From a checkpoint of a small mixture-of-experts model trained on Wikipedia.
Size: 8 layers, vocabulary 9304.
Experts: 128 experts in each of 8 layers, 32 SwiGLU neurons an expert, 4 picks a token, a softmax router.
Training: a variant of SOAP for the experts, 191M tokens, 5826 steps.
Below are experts of layer 2 (counted from 0) of a mixture-of-experts language model. Rows are named router (the router's row for the expert), gate (a neuron's input weights, with its number), up (a neuron's input weights, with its number), down (a neuron's output weights, with its number) and show model dimensions 0-95. Each number is 50 + 12 x the weight over its row's rms, rounded and kept within 0 to 99.
Before each expert's rows: "raises" lists some tokens whose logits its average output raises strongly, later layers aside; "mostly gets" lists some tokens that are sent to it at least half of the time. This comes from a sample of Wikipedia text that the model never trained on.

# expert 27
raises: "ocese", "mond", " medalist", "ager", "atory"
mostly gets: "′", "re", "up", "/a", "adi", "ris"
router:33 61 36 58 31 37 66 67 68 67 49 30 58 68 48 35 48 39 58 37 54 55 47 66 34 40 32 59 68 69 32 51 44 53 54 63 61 42 32 71 60 51 55 32 61 48 49 38 66 54 56 39 38 60 52 38 66 47 63 40 54 41 41 55 66 32 53 30 57 50 52 31 64 60 44 38 62 70 50 34 33 33 60 51 41 58 53 34 40 52 58 61 44 61 61 33
gate0:67 60 55 30 38 61 46 54 53 58 63 88 50 55 65 48 67 67 59 49 43 61 47 48 29 39 50 68 72 66 58 44 69 56 58 52 49 55 56 45 28 63 52 70 39 47 58 48 52 51 57 54 48 42 57 53 22 27 59 54 59 50 66 51 56 37 33 53 59 41 51 65 52 43 38 43 48 43 33 40 74 58 51 56 34 32 50 37 53 27 30 37 55 60 57 61
up0:49 61 64 53 66 49 65 51 36 37 30 61 42 43 48 73 35 52 64 53 43 62 36 37 51 60 41 26 30 45 64 47 58 48 64 54 45 43 50 26 48 40 65 52 43 63 42 67 52 43 67 41 52 52 34 53 43 55 58 50 32 58 73 37 48 56 41 40 25 61 67 24 66 62 60 62 43 48 36 52 45 63 74 38 71 61 49 53 62 51 28 56 41 48 39 54
down0:58 75 61 23 51 65 32 30 44 56 64 69 44 45 53 30 44 46 45 42 51 65 40 51 58 58 42 61 58 42 47 44 49 43 41 59 47 53 62 40 58 62 55 51 37 54 48 52 38 52 56 50 52 35 40 57 48 44 25 29 53 40 14 64 53 69 37 72 47 45 40 40 58 43 50 38 43 29 40 55 70 61 56 49 45 64 70 45 55 53 41 51 63 45 81 73
gate1:59 50 47 37 29 52 66 51 37 32 41 62 70 24 56 45 40 68 59 53 59 31 56 44 54 47 69 47 53 49 70 56 68 48 63 55 59 48 53 37 31 64 36 53 49 38 37 50 44 51 48 44 50 31 50 58 69 48 33 43 56 50 38 37 37 65 25 45 57 59 67 59 61 24 52 55 61 73 57 90 55 59 50 56 34 52 67 49 44 60 51 43 54 40 42 45
up1:31 39 67 52 34 37 75 58 69 58 45 52 61 65 43 46 33 28 36 46 55 60 61 69 48 52 43 55 59 31 74 58 51 70 24 44 60 62 32 53 65 62 46 37 61 70 46 32 46 56 37 66 50 56 38 55 36 53 48 47 53 37 31 48 62 35 48 60 48 45 44 52 44 51 49 72 74 78 51 30 51 45 57 55 54 48 57 50 61 35 56 52 50 48 64 48
down1:45 40 64 63 55 54 47 60 44 68 61 38 50 57 64 35 44 37 37 60 52 29 43 66 37 55 58 77 59 44 75 56 37 69 35 65 48 26 41 67 47 56 41 34 49 28 39 46 54 64 32 46 58 35 59 47 42 55 57 27 58 33 71 61 50 63 47 42 59 41 53 51 53 61 47 75 33 51 40 40 52 40 56 56 63 44 48 70 36 58 72 60 41 43 56 63
gate2:59 50 62 31 52 56 61 78 58 39 43 34 38 54 60 42 48 66 51 48 32 45 51 66 63 69 65 55 44 54 55 48 48 75 51 50 50 47 74 54 33 58 65 57 49 48 42 55 36 65 21 45 62 46 52 42 48 39 51 53 46 60 48 37 47 62 58 67 58 54 44 49 60 41 30 46 48 60 32 69 60 78 63 71 39 33 52 61 54 63 53 34 51 22 39 71
up2:36 41 71 46 43 61 31 55 55 73 44 50 49 58 37 58 55 61 65 62 34 45 52 52 51 43 41 35 44 51 59 48 59 54 68 31 69 58 48 21 32 62 56 57 48 61 52 56 57 74 44 71 18 55 45 35 77 58 42 41 61 36 28 40 43 44 46 36 55 38 34 36 40 44 47 46 32 61 49 50 60 31 53 41 62 49 48 73 38 61 42 62 60 55 41 43
down2:61 40 34 63 48 43 58 59 38 26 59 59 63 56 46 42 43 42 32 60 56 48 49 52 53 42 61 57 53 39 50 63 56 35 65 30 38 51 35 52 83 59 51 31 48 58 55 53 64 51 63 55 48 31 50 59 49 57 76 37 33 43 52 53 43 49 38 55 48 44 87 64 48 42 45 49 69 31 50 57 56 34 74 31 45 46 36 51 52 20 43 53 33 50 43 33
gate3:46 34 39 79 71 62 50 25 62 59 50 52 60 28 73 61 59 57 26 52 68 44 56 46 61 57 50 26 49 49 56 59 50 47 43 64 60 37 30 52 64 43 60 53 46 63 48 34 30 52 42 39 49 77 57 63 64 40 49 74 61 30 66 45 34 47 42 51 48 52 40 45 66 54 45 29 49 56 38 36 34 59 58 46 40 41 44 50 57 46 32 36 34 56 43 46
up3:38 38 39 75 51 55 49 62 52 62 64 53 61 67 44 60 59 51 57 56 39 43 30 45 40 35 51 50 35 42 53 73 55 43 50 58 55 38 36 27 60 65 48 52 39 41 47 53 50 61 55 62 67 55 35 34 38 45 33 63 74 44 74 42 63 73 63 53 83 37 49 66 58 47 39 40 49 55 41 35 61 49 53 65 51 64 62 29 78 58 55 41 45 59 39 48
down3:43 70 56 49 67 41 42 65 27 40 40 42 38 59 30 68 61 62 45 55 40 63 63 53 48 31 46 54 67 42 48 48 42 59 46 24 24 54 66 58 47 50 53 49 49 74 44 66 34 40 30 55 34 47 53 66 60 35 38 62 37 44 49 61 77 67 55 52 49 47 80 41 48 59 66 40 50 34 57 58 41 46 44 58 41 51 59 56 32 55 42 27 37 42 42 56
gate4:54 45 38 44 57 73 50 56 64 34 48 71 49 39 43 51 42 48 47 34 48 54 38 60 58 41 68 44 46 45 63 38 57 31 40 63 29 66 23 52 32 41 61 59 52 43 45 38 52 56 46 59 41 53 40 75 58 62 52 73 71 67 50 34 26 54 43 56 37 47 47 78 47 53 80 58 45 42 66 46 48 48 48 57 39 37 39 52 52 55 45 49 67 25 39 33
up4:58 30 32 29 64 39 65 59 49 67 51 46 38 56 44 29 36 68 30 57 46 49 47 56 49 60 34 32 56 60 60 43 45 66 46 71 49 40 46 65 63 53 44 48 56 64 40 54 60 51 63 56 46 48 56 38 44 64 38 53 58 42 35 54 38 60 47 29 61 30 75 39 66 70 32 64 50 70 32 41 60 64 48 57 55 81 31 43 47 39 46 56 43 38 45 52
down4:37 51 36 56 49 38 65 47 88 59 56 39 60 54 27 40 51 30 54 61 54 66 23 59 42 59 29 56 46 45 66 63 62 62 45 45 55 50 56 62 51 46 69 53 64 33 53 43 50 39 52 26 71 62 41 36 55 70 48 47 53 45 40 56 66 48 44 50 57 51 50 24 61 63 46 40 46 62 54 55 64 67 77 58 29 39 55 60 52 48 58 40 59 60 60 61
gate5:34 46 50 47 40 70 27 53 35 40 36 53 51 37 50 46 44 52 51 64 48 63 73 45 41 64 42 58 49 46 74 58 70 65 53 48 49 36 52 43 42 44 26 44 35 37 62 60 39 64 48 54 72 62 47 58 17 77 50 70 47 43 41 66 46 53 64 59 52 37 56 47 55 50 21 44 55 58 60 51 80 52 43 54 53 34 37 63 51 56 48 59 42 59 66 59
up5:51 40 79 21 44 61 47 52 57 44 51 63 57 39 68 44 56 62 63 37 51 49 74 33 50 34 49 45 47 75 43 33 55 68 47 53 67 58 43 73 47 19 52 67 46 67 52 56 54 65 52 37 48 40 67 58 58 72 50 61 45 69 68 35 46 43 67 47 49 54 35 62 41 41 42 36 25 58 33 49 57 64 45 60 45 49 47 46 41 55 51 41 54 42 52 37
down5:53 39 55 55 57 64 40 57 59 56 69 63 37 48 83 52 66 53 54 37 60 68 59 35 47 38 33 44 48 42 55 28 34 37 58 52 56 49 44 52 66 45 71 51 51 51 55 71 56 49 44 35 42 41 46 53 53 58 84 63 47 37 55 29 53 61 45 63 27 74 52 67 68 53 38 57 24 63 42 49 53 44 60 48 57 36 40 23 50 54 52 52 51 36 59 37
gate6:61 56 37 57 61 62 64 45 42 60 54 40 67 53 48 63 46 52 67 55 31 52 48 26 52 45 68 36 30 32 44 56 72 24 57 76 36 40 65 49 40 42 42 33 70 37 47 62 51 52 73 49 46 63 46 71 41 72 49 20 64 44 56 62 37 58 38 51 56 55 67 67 60 50 47 54 49 45 51 37 56 58 31 44 38 48 35 37 53 64 59 42 39 56 50 56
up6:59 38 62 36 25 42 54 37 59 49 34 42 39 49 39 49 77 63 50 50 62 35 53 45 41 37 51 18 53 36 59 73 39 54 49 48 63 57 50 60 62 55 59 68 29 67 57 45 45 55 37 50 51 40 44 54 57 41 51 52 49 42 61 36 73 48 54 39 47 64 68 29 47 73 61 35 36 52 57 42 53 70 47 34 55 53 57 57 52 74 32 65 63 37 40 68
down6:50 42 35 49 65 57 64 61 54 52 54 36 47 53 51 60 40 46 45 75 43 64 64 49 56 35 56 50 40 25 56 56 73 52 62 44 57 60 78 45 71 33 41 50 51 68 55 60 39 51 52 54 36 47 42 41 43 44 60 52 41 47 39 47 23 39 56 63 42 59 31 36 63 88 29 20 56 44 49 64 57 56 57 56 39 46 24 40 54 45 53 38 58 42 52 59

# expert 26
raises: ",", " and", "y", "ra", "ro", "re"
mostly gets: " found", "ust", "ann", "ign", " own", " present"
router:39 54 56 59 22 43 46 61 54 71 53 25 49 76 59 45 44 50 56 34 37 44 64 66 46 37 45 51 70 60 24 74 60 42 51 45 64 45 38 65 43 29 62 45 61 41 42 50 61 66 44 50 41 61 40 42 52 39 54 46 46 43 42 48 70 32 35 35 53 40 35 51 51 58 54 51 58 71 37 42 49 27 63 66 34 43 55 33 39 47 45 60 33 38 70 44
gate0:48 34 47 41 61 49 31 31 36 54 64 61 73 45 50 53 40 53 75 43 42 46 70 54 40 61 50 44 65 43 54 55 64 38 57 36 31 50 40 28 59 31 53 60 37 37 64 53 29 52 42 54 65 37 45 33 30 43 73 47 55 38 48 54 62 31 52 48 28 39 32 76 32 42 52 60 49 49 56 28 52 36 53 53 50 60 55 32 41 56 37 46 60 57 37 62
up0:52 45 58 42 38 45 25 50 31 52 45 70 27 37 31 52 49 54 44 40 59 64 45 38 46 36 38 48 14 57 39 58 58 42 43 56 35 44 59 54 57 49 40 56 60 64 48 57 61 72 52 56 56 48 63 41 49 75 46 33 63 62 45 26 29 36 49 46 51 58 56 64 49 45 46 26 41 68 35 67 34 49 64 45 32 47 57 62 60 55 68 39 62 67 54 51
down0:73 49 67 57 45 45 50 41 32 43 41 57 22 59 48 40 63 54 51 65 61 69 49 35 47 63 84 43 41 53 54 41 49 32 27 74 48 52 45 54 78 53 43 52 30 57 59 79 48 53 38 45 57 61 57 58 40 41 37 47 38 38 50 42 36 34 61 61 13 60 63 60 42 51 53 52 27 49 58 49 49 52 44 30 47 60 52 51 51 52 45 42 50 50 44 42
gate1:45 68 64 48 25 52 63 38 67 58 50 32 60 42 54 51 41 62 35 49 63 40 53 51 47 42 28 62 62 48 46 59 33 51 38 44 30 66 40 45 45 37 30 59 51 68 40 52 66 49 69 63 59 59 60 52 56 52 49 54 45 52 44 59 63 49 50 45 31 44 37 73 36 58 56 47 39 28 25 48 43 43 35 39 35 38 46 18 33 49 28 60 48 28 36 49
up1:61 63 58 34 40 72 58 51 63 68 54 62 39 76 56 39 57 62 51 45 52 28 47 53 59 33 38 36 46 19 44 59 48 64 33 36 24 64 49 43 47 52 46 45 49 66 54 69 67 54 57 35 63 59 58 66 67 44 54 44 44 62 36 54 70 58 56 43 36 54 44 50 53 57 43 47 49 32 48 43 55 21 52 47 55 34 49 32 28 43 48 44 60 69 65 36
down1:56 43 61 42 42 47 72 62 39 69 56 59 55 69 13 50 44 57 59 42 34 44 44 55 38 47 47 61 49 64 73 33 52 48 43 54 50 29 45 60 46 58 67 57 45 63 27 40 72 62 66 57 54 45 50 44 66 43 53 38 54 63 48 26 57 66 54 58 53 59 59 67 58 46 64 42 46 72 56 56 63 47 60 57 15 56 55 28 44 63 36 57 61 40 41 54
gate2:38 47 30 63 34 52 54 52 65 38 37 68 50 61 49 41 74 43 59 56 58 18 38 41 49 56 62 56 52 57 56 75 27 31 41 58 57 51 46 50 50 41 48 64 50 57 61 60 49 39 56 64 52 46 41 49 32 43 31 69 40 42 50 25 64 36 35 59 75 33 35 66 36 44 60 55 48 42 46 41 49 54 66 44 59 66 57 49 18 68 48 47 54 36 52 44
up2:67 47 62 55 48 68 58 48 42 29 63 36 48 52 49 61 28 62 37 46 55 70 45 38 63 45 28 49 34 57 53 12 48 57 39 63 51 38 45 44 36 29 64 48 52 57 48 42 49 37 57 47 54 34 45 59 42 41 41 46 57 68 60 48 54 46 56 59 30 67 57 56 65 45 47 53 55 67 50 28 58 41 59 63 48 41 50 57 86 27 47 53 50 28 50 30
down2:47 48 43 59 68 60 51 58 71 40 49 36 65 59 42 48 76 65 38 65 70 64 44 42 56 58 72 58 58 48 65 59 43 41 54 54 45 58 50 38 43 45 57 42 53 55 42 43 48 41 69 57 28 65 54 39 38 35 19 48 31 38 46 44 50 31 40 46 66 48 50 54 51 47 48 78 42 35 38 55 49 59 34 17 51 39 62 22 47 62 58 56 61 40 37 50
gate3:60 61 53 48 38 26 39 70 40 53 36 46 62 62 30 55 61 61 39 48 43 54 59 77 73 27 57 35 50 49 49 64 46 61 67 33 61 53 70 45 37 49 67 54 52 45 65 43 63 64 63 42 65 72 32 60 57 45 58 32 42 45 48 52 48 48 55 49 49 55 48 63 28 28 34 45 65 49 71 36 42 68 53 63 34 46 64 54 35 34 44 52 54 49 67 47
up3:60 34 52 44 54 29 24 43 49 43 37 52 42 53 51 48 58 66 58 47 41 46 60 60 50 32 41 40 48 48 51 43 47 34 77 56 53 50 50 41 53 31 65 55 67 64 39 46 67 72 41 41 65 70 30 58 69 62 64 43 49 72 48 54 35 33 32 48 45 38 19 59 23 47 47 50 58 42 59 44 54 68 36 44 40 49 43 62 40 43 55 42 71 49 68 55
down3:59 68 53 50 72 67 77 55 40 43 57 36 47 72 43 30 51 50 47 31 57 31 34 38 40 51 41 42 48 46 35 36 47 49 55 51 44 40 15 38 57 55 63 51 70 42 65 38 66 43 47 46 49 09 62 41 38 50 50 57 60 39 31 53 58 51 39 48 45 43 58 39 72 61 49 55 41 59 40 48 38 36 39 44 59 66 45 39 49 45 57 73 55 54 48 47
gate4:53 51 67 43 52 50 81 61 60 41 44 49 40 49 55 55 59 66 40 72 54 36 45 38 60 73 50 67 55 48 61 57 60 59 32 51 58 62 64 66 49 46 37 53 55 51 65 65 49 59 22 62 50 63 50 61 42 40 47 67 70 38 66 75 33 55 41 49 68 46 63 48 33 65 58 44 57 59 40 36 34 67 43 60 42 34 46 37 50 56 35 64 74 35 47 44
up4:57 45 65 47 42 50 61 62 44 63 54 37 61 64 38 59 37 40 60 52 58 31 28 62 44 63 45 53 73 59 59 47 58 67 43 60 46 48 42 56 49 46 37 79 55 65 61 70 53 78 41 60 46 56 56 87 42 69 50 70 42 52 66 69 44 52 63 35 71 52 60 26 58 51 47 37 45 68 30 43 39 58 52 60 49 39 70 50 49 46 47 58 49 43 58 50
down4:60 37 43 57 62 36 48 51 58 59 56 48 55 69 49 40 47 43 69 38 45 56 57 66 76 45 42 32 43 23 52 40 38 51 49 71 60 34 55 22 43 62 54 60 49 53 65 65 55 46 79 39 30 46 60 46 44 41 39 38 53 61 42 36 55 45 55 42 36 54 35 58 70 28 35 55 46 36 56 51 40 34 74 51 48 66 41 43 66 54 41 69 38 67 38 43
gate5:40 61 58 64 71 61 34 53 28 40 52 39 70 46 35 39 37 53 52 64 60 42 73 39 62 74 49 41 63 74 46 53 78 58 55 45 50 47 51 60 51 54 49 63 46 59 46 48 42 58 52 48 38 38 38 66 52 59 45 59 42 59 66 43 54 42 32 50 65 53 62 31 39 44 65 49 46 44 69 48 55 56 72 80 46 62 53 65 43 58 30 60 37 36 42 26
up5:38 56 56 49 67 67 74 72 44 35 58 53 27 49 43 48 50 58 39 59 59 73 52 48 49 56 58 55 78 43 71 60 51 58 45 50 51 32 56 47 48 47 60 71 52 15 62 37 56 36 42 49 56 46 27 40 30 40 34 46 25 34 44 38 66 57 38 60 65 36 27 44 45 67 45 45 46 49 55 54 51 35 54 56 52 30 46 56 69 52 42 51 58 45 50 50
down5:37 47 30 47 54 56 42 31 46 50 56 54 36 54 63 54 58 53 46 48 53 49 51 61 41 40 51 67 49 52 35 43 47 26 50 47 52 43 59 42 62 38 55 17 46 64 34 82 53 47 49 53 30 47 48 47 65 54 78 58 66 69 62 64 28 45 38 21 54 62 79 39 38 50 61 46 47 54 40 44 53 64 43 56 49 77 57 56 44 40 42 37 30 51 65 52
gate6:38 64 64 43 52 60 31 38 59 70 53 44 66 50 53 46 81 59 48 52 68 66 34 45 64 55 55 59 49 38 68 56 34 57 55 58 69 33 41 21 46 56 66 62 22 61 59 52 33 34 33 69 57 45 36 50 40 60 51 55 67 42 50 59 43 63 27 48 45 70 59 47 40 44 56 47 52 73 42 48 39 45 37 59 40 57 53 37 41 40 51 61 40 44 41 64
up6:61 41 51 73 54 63 45 53 41 57 50 53 55 73 45 66 62 38 41 46 60 45 41 50 52 62 41 42 26 61 45 38 46 21 63 41 46 49 43 63 44 42 39 51 50 66 77 28 55 41 47 41 48 39 21 53 50 29 49 40 39 50 61 44 56 37 17 63 41 51 50 50 46 32 68 48 66 69 35 57 53 64 38 73 46 45 43 30 61 44 49 43 53 34 55 35
down6:51 41 31 51 49 46 60 64 61 40 55 35 46 56 32 53 69 61 68 65 55 64 35 45 68 14 56 53 50 66 46 49 53 57 68 37 54 67 56 55 56 50 56 52 71 54 68 52 59 47 75 66 52 45 55 78 29 62 17 62 10 48 49 42 56 41 57 56 40 43 51 54 46 48 44 50 51 45 42 47 62 59 48 37 62 58 53 38 57 52 57 42 45 66 52 48

# expert 126
raises: "standing", "leton", "”"
mostly gets: " Britain", " B", "argo", " Denmark", " music", " Washington"
router:33 60 34 58 28 38 67 66 70 67 50 31 57 70 49 35 47 40 57 40 55 53 47 66 35 39 34 59 67 67 30 51 43 53 53 61 62 40 34 72 63 52 56 31 61 48 51 37 68 53 52 42 35 60 58 39 67 48 61 41 52 40 41 58 68 32 52 31 56 48 50 31 62 60 46 38 61 70 49 34 33 33 60 54 42 55 55 35 41 53 55 59 45 59 61 34
gate0:45 45 59 40 67 39 44 58 51 42 65 61 37 30 69 37 45 61 69 63 48 55 61 56 51 31 45 38 48 57 65 38 50 64 56 52 63 51 53 49 60 38 47 48 58 41 65 55 55 66 46 29 40 34 49 44 17 40 70 56 50 52 54 41 32 41 42 56 20 58 31 75 50 61 45 59 51 40 43 36 40 70 39 47 38 30 41 48 68 50 72 61 29 53 49 64
up0:18 60 54 41 40 35 41 33 46 50 40 59 53 40 55 55 47 67 41 15 43 35 43 35 41 62 41 56 45 62 65 55 40 39 47 41 34 48 46 55 62 56 64 50 43 45 30 50 46 52 39 46 40 62 46 54 48 27 51 48 57 74 43 52 44 54 49 68 42 32 41 36 86 42 54 53 51 59 71 55 45 62 46 27 75 62 36 47 49 65 57 59 50 31 41 48
down0:36 65 47 37 71 56 53 32 24 58 45 75 24 50 67 40 74 67 65 61 67 39 45 36 57 39 38 52 51 55 53 28 34 58 66 35 40 77 61 36 52 48 30 54 43 41 57 41 44 59 44 66 60 46 41 56 46 41 34 47 41 65 54 40 42 56 39 40 51 27 45 60 54 40 52 53 40 48 43 46 37 65 34 51 67 57 49 43 37 49 56 63 52 33 34 58
gate1:60 27 49 34 76 52 65 45 36 40 45 60 59 60 50 45 51 43 47 45 46 63 57 36 34 56 51 63 25 65 60 53 52 61 31 61 63 55 39 52 76 51 46 64 40 40 57 48 57 64 58 68 47 40 68 32 48 49 62 48 49 53 45 57 60 56 33 50 63 45 41 72 49 41 63 55 26 63 46 28 61 79 32 53 53 45 56 41 61 73 71 50 45 64 37 63
up1:52 43 39 32 42 55 43 13 65 51 39 59 65 46 50 60 72 29 23 42 32 47 38 39 69 65 64 48 43 49 57 72 59 55 43 64 61 44 66 56 48 39 49 38 58 53 34 43 44 51 42 60 70 62 62 46 39 52 43 44 69 51 32 59 37 59 38 58 36 66 42 55 58 58 42 63 59 63 35 70 55 59 22 45 61 60 53 53 39 53 39 51 33 43 54 49
down1:55 44 47 48 64 47 32 68 34 32 45 49 50 24 53 61 54 52 51 49 35 49 69 31 60 69 49 65 29 40 55 48 44 62 43 60 57 61 37 60 69 63 21 44 54 41 51 57 61 35 26 61 49 67 48 36 38 64 51 54 56 47 65 59 55 50 41 51 72 46 47 65 39 45 25 52 56 39 56 46 59 55 38 47 48 67 54 57 31 42 56 21 46 63 40 74
gate2:75 40 60 49 46 32 42 35 62 48 79 54 38 40 40 42 36 57 37 46 57 48 50 53 38 61 55 33 45 68 76 43 45 62 70 45 50 59 39 59 44 52 35 61 39 46 41 55 33 55 57 78 49 45 50 62 45 61 71 44 52 64 32 49 41 65 42 68 37 55 56 39 53 47 58 44 50 33 42 43 30 75 51 50 42 30 38 49 47 32 51 45 73 45 70 69
up2:42 45 44 49 40 42 54 64 42 68 61 42 32 57 48 63 39 54 52 46 42 35 46 43 51 43 51 45 56 39 33 30 50 30 37 47 65 31 53 41 48 58 87 37 44 51 41 44 75 51 49 63 57 66 31 43 41 44 28 38 32 63 56 60 44 68 33 72 70 49 73 44 47 32 47 57 53 55 50 50 63 58 47 42 43 35 47 82 50 48 58 49 30 42 65 45
down2:48 59 58 42 41 66 51 65 59 63 36 52 70 33 49 39 61 27 40 54 50 39 36 58 34 58 45 59 71 45 72 72 36 63 50 31 50 44 39 27 76 50 55 32 50 38 64 40 61 39 57 43 54 43 42 30 37 50 61 63 59 44 53 30 34 47 33 51 55 60 55 66 53 38 46 38 28 62 62 37 45 42 54 72 56 36 61 53 42 55 37 50 68 43 66 45
gate3:60 46 54 58 68 62 48 41 37 49 62 53 54 58 56 61 49 48 41 45 52 64 67 35 58 56 74 40 70 62 54 51 46 60 63 48 45 38 45 54 37 48 32 52 39 34 56 49 24 55 61 45 62 61 32 58 69 50 42 40 61 58 71 44 53 56 41 48 70 28 67 75 55 54 40 41 63 32 34 36 45 29 45 57 57 35 54 46 41 70 54 60 17 32 38 64
up3:72 42 65 45 48 72 43 41 42 47 66 51 47 63 44 45 39 35 45 50 65 46 65 49 52 49 47 63 55 51 39 58 41 33 47 67 45 39 39 61 52 54 40 50 37 57 79 68 32 35 41 53 52 39 56 65 58 62 71 66 43 29 56 33 48 45 28 37 59 50 53 48 73 34 40 62 52 61 47 34 52 57 57 40 36 44 60 11 54 61 57 48 44 29 40 66
down3:45 50 57 51 50 43 41 67 67 50 36 30 45 58 56 60 57 43 32 39 32 47 40 48 60 63 35 51 62 48 26 31 83 68 48 53 49 63 67 57 47 34 63 53 63 42 40 32 63 46 54 59 72 50 67 66 50 38 66 47 64 48 41 45 45 50 45 63 33 42 56 36 63 46 45 63 58 48 32 64 46 59 69 42 48 47 52 60 41 48 54 42 83 35 77 44
gate4:34 36 51 55 65 53 44 60 69 34 46 43 42 89 49 60 36 55 63 57 50 61 43 46 43 59 63 41 50 34 53 50 51 66 31 54 56 56 45 55 60 49 50 37 50 45 54 37 61 61 58 62 52 33 46 83 14 51 56 42 47 56 61 59 69 43 59 27 66 62 41 36 55 55 45 47 46 66 59 41 41 32 45 51 60 51 44 52 46 46 24 59 37 26 38 60
up4:64 71 38 47 53 55 40 49 67 78 40 55 41 70 62 62 50 40 23 48 55 65 50 58 50 53 43 57 41 35 62 37 63 35 23 58 56 24 56 59 35 44 51 51 53 39 25 49 58 54 48 48 52 41 44 49 49 33 42 51 56 24 28 39 47 42 36 39 33 44 68 43 53 54 51 36 60 74 30 56 43 47 44 54 53 45 62 48 54 25 49 42 42 65 70 45
down4:58 35 43 46 51 71 59 31 38 46 63 69 48 39 45 56 51 62 57 41 30 50 49 31 51 75 57 47 57 64 58 54 49 51 56 55 48 66 43 43 81 62 48 44 34 37 43 64 42 40 27 58 47 66 50 45 52 49 66 44 40 65 58 52 45 76 59 59 46 42 22 68 53 36 28 48 53 25 52 71 69 58 59 57 42 47 42 55 64 66 42 37 54 32 47 33
gate5:67 53 50 47 47 62 47 57 42 51 61 60 48 44 27 66 34 68 45 53 73 29 41 29 40 53 48 34 56 50 46 61 68 52 53 31 33 52 59 44 43 74 42 69 63 60 24 44 53 48 42 62 64 76 65 59 38 32 39 52 64 59 57 32 40 53 57 55 32 62 55 51 42 34 56 49 34 63 67 38 54 70 47 68 55 53 54 33 56 54 50 37 49 66 35 60
up5:35 44 56 64 65 40 45 40 40 68 52 52 58 44 69 71 38 69 59 62 66 49 35 42 34 44 43 21 40 52 39 49 35 50 55 41 40 67 32 38 27 46 63 43 38 54 41 38 46 52 34 53 43 56 70 46 59 43 65 43 55 57 42 44 29 63 23 41 42 51 64 55 60 37 46 49 64 54 40 48 40 65 35 39 71 60 39 53 65 23 42 45 47 68 59 45
down5:38 39 70 56 52 57 55 46 65 29 63 33 43 49 36 59 43 47 53 53 82 37 53 65 68 70 67 46 61 42 51 39 47 58 49 58 60 64 71 55 52 42 72 74 45 39 46 45 42 54 63 68 65 55 45 41 46 38 38 55 42 59 37 47 70 41 43 41 54 33 51 59 53 45 55 55 34 42 51 60 93 56 46 53 47 61 66 62 64 58 43 44 30 56 54 35
gate6:50 29 48 49 39 37 39 41 51 50 59 33 56 43 29 49 45 44 47 46 49 57 71 27 41 54 58 51 65 50 72 61 69 42 44 40 60 42 53 39 43 56 47 36 56 65 47 42 42 74 33 59 63 54 67 62 52 79 56 34 66 30 49 44 55 43 68 52 42 46 68 77 51 68 51 26 59 60 43 52 61 59 53 78 46 41 56 54 69 38 40 68 40 54 59 50
up6:45 36 48 37 95 33 39 63 60 62 57 26 65 55 37 56 50 26 46 39 55 38 31 45 45 51 29 48 56 24 52 59 61 43 45 53 34 71 46 51 41 43 52 56 61 48 53 57 28 63 41 46 44 70 58 55 55 39 59 36 57 46 44 49 39 47 58 74 65 34 39 48 55 55 45 20 38 51 42 48 50 51 51 69 44 50 33 57 44 44 45 67 60 50 55 45
down6:49 78 58 43 46 36 60 69 37 56 58 66 33 56 60 32 53 61 48 51 47 67 49 57 72 59 38 57 54 56 67 42 49 49 58 50 52 34 44 47 64 56 41 53 32 39 59 39 42 40 50 37 50 38 44 59 32 47 51 40 18 43 56 43 64 55 32 39 33 49 50 57 58 43 43 23 32 54 68 38 54 40 56 38 29 33 29 51 77 44 48 40 60 33 42 31